Weights of a small mixture-of-experts language model, trained from scratch on English Wikipedia.
Experts: 48 SwiGLU neurons an expert, 4 picks a token, a softmax router.
Below are experts of layer 6 (counted from 0) of a mixture-of-experts language model. Rows are named router (the router's row for the expert), gate (a neuron's input weights, with its number), up (a neuron's input weights, with its number), down (a neuron's output weights, with its number) and show model dimensions 128-191. Each number is 500 + 40 x the weight over its row's rms, rounded and kept within 0 to 999. Numbers have three digits each.
Before each expert's rows: "comes before" lists some tokens at least twice as common just after its tokens as in all text; "comes after" lists some tokens at least twice as common just before its tokens as in all text. This comes from a sample of Wikipedia text that the model never trained on. Tokens count by the router's weight.

# expert 3
comes before: " |", " ", ";", " —", "%", " ."
comes after: " |", ".", "%", ";", "/", " at"
router:494448506535540513519487510461526517526481535528508418490424514466522478444474496537490505453513517593497460470555514487469538518563485482493496530546518552531475488493490515494477452428466511
gate0:542470502524536513549460533602512533552511516489494524555510524546510483509462527504494446521511437591539501463504505446443553574537501460496505509531498494481517504472516545573459540462528461
up0:426533470533551471402534534525492507495484539565453562483438511475501527532496515464476499483451558430506528495510562466431438534573508487496450508502493460501468459562477509491516507476481585
down0:502493487533488471523475496486428440542570540547491526470411540487496491480564485526524558592528507510486434606496522466434492499516490485501520460568492527374516562531506511541517513474505435

# expert 19
comes before: "-", "|", "\n", "==", "The", "==="
comes after: "\n", " |", ".", ")", "==", " =="
router:517534528489535399487474518551541473573472439510573529499546569562492446486470558436524449472442596502515482555450486494466511489462474574482486512550459554568459492497517555506504499504487519
gate0:558479642468476490489437542475499503550534568523507487503450517435429491452494459477433444546492566605538486486480458512487407501526486489438527539435530491521473451538445523447481490470533502
up0:445483484573480494551555470538430509527430553502490486455525486497519457555534545486495534465504486435532476512524464450478526451540506512521535541518529533488455592512450359480478504522510533
down0:482536492481519531511451459584466436501516513500456496469522513444492537548511438557529502548534490506519501472531440507464483507459445423478503519437485492546475575502434417474521488496549489

# expert 5
comes before: "1", "2", "0", "9", "3", " |"
comes after: " ", " |", "|", ";", ":", " October"
router:538587512494500502520380461560540492543525500484453578533495514548478520540505510560497456517543488475479502458465462521600404454502543478529449512430551552485471520481509477491488498486524496
gate0:565470456487461454454473487451486530520512458526525502501475493547499583624477515466486468495515518468466476477448486568483510533523460498453462519469469433433512473474492438508501520621532521
up0:500511395474524528556540495493489464445543497471529525451498498505516494581452467513528532480513536533472519531494458480496539466460492512563510484545430464538468551551421636495478517461435519
down0:563541532505530538470501576484515482483504486488494470542548496506419493515542410495519509500445447467479549521507511489466496504539460466533545472451484534523448514437489564524490533472500495

# expert 22
comes before: " ", "\n", " —", " +", " −", " \""
comes after: "0", ")", "3", "5", "4", "6"
router:483511545507494438498516503486468476415545503418498516460540455506488490477528559533542529510493559454482521493415510494542539501485552528494462502493612559458525566489541487527420470527513507
gate0:504478540503531517511538482464501457496479490541490418452467460505445508447507504527536518503510492481483522541485525524426428486540499565536546512513464515432546489509607525489525514502507556
up0:540526514396424448487495479502478517528564511523476496514492444501494502499447593536520514524474504457520461494458386517500487506468492476483536429552486494544540580504540457468530453523500476
down0:505488511556515464486447460498510450470589534536527512531465516534540488492440524486456539568465549555499401423594500454499524485533479522464463495538491474590511465561485459493501512561476467

# expert 31
comes before: "\n", " The", "1", "2", " He", " In"
comes after: "3", "6", "4", "5", "7", "8"
router:471501493534533494519519491501575476560430426441557448446545510534520540540474429528495425551553520498474452488510522508493484550503500514563521536513480466560503529534507408556478519495519490
gate0:507476471536432531593483458467483491508544498522532501491499446562457423490443496499524468545483515504514543533492470562486466521496543502610498497497459450529474558478560428481563499525574530
up0:449522579458455455460517524613528552494502587573421456478492548520510411501545492496459548495528444479446498478483491475518487498426541508523559464459536536498468510515534511502499468426535496
down0:502454522530578457488518575490515535472511450490499417492549499503432491497465470491524453513498501492634501493495476576448561508460560487503526557545498488487512484512511522463519510505442525

# expert 10
comes before: "0", "9", " |", "8", "1", "7"
comes after: " ", "1", "2", "9", "–", " ("
router:485541544475462518496429603501528505555562455432500557481523477515482547530486512527504496453544460536510515461477445549540411523456486480523476460485538550491541490511516463516481485509535410
gate0:573513532542498549495533466516489513564492477518523538517500452427394474549578547516488511434472454486481495517538487472476523541450415501564579515476575494520459479432452533461565450391533470
up0:470473555503455507498508469527464518535447464471459459469512468464445555484561435507478555523558509481516486496488509507472532460485539490529473475504548491510477491456520505562541492490566511
down0:456468427444545507543494497503510521526533595514478505636474522496511506548469514463461518497480469513505531433479490479429454451419441489399550465528435534456429464530461490508602514485546584

# expert 4
comes before: "0", "9", "8", "s", "5", "6"
comes after: " ", "0", "–", "2", "1", "9"
router:460517433439498467484423530481451485548521486495429524503452527494529488509502512522587450501574463532492495449489505511568492470462406547487540425440482483472463502548454502523455467489613430
gate0:561527549548524520514550534496498478480520475505452560501529445480518418633569567470527528428501531539512528444441479490448482485494500554621506455547533478497533525512525458489485466449424540
up0:476508518419470456456539516459483457545514517483524446545458555508522463491518475521511472487485547484567506471493532500583487466506532509494450537529519555461503508484507540504484507601392517
down0:505522500532593430481480534515486548535495418510573480404531460444537437443462533465477494515450544522463514500452480515475473460511456466486525504497541497492395466456500524547527476516565490

# expert 30
comes before: " ", " •", "==", " List", " Total", " Born"
comes after: "\n", "==", "===", "F", "P", "C"
router:621483475590578491449506500528580528513443477551541452504535491548513530517519473503568544526453505582511512518488548527456505518495414479566532512486555517477489500512485497502443507518458479
gate0:555569493499497404485508464522481508482546476503488523456523537560541432417466581542493526472494556436514510462531547500488505532481525514544512488520481507525543479494457496474456441518594523
up0:381438500542470524541532496425461512480514534568510502469495525473516456526581451531483498505502530511523484546513529505448476499533508488556496433496459484454542500540533359438464543511492483
down0:492512472524521462505557535484534524558501442483499468510491443517482466477468600474505464492549527461552472488539484493474492489457568442467457591503489476495560403475453580493559532512531510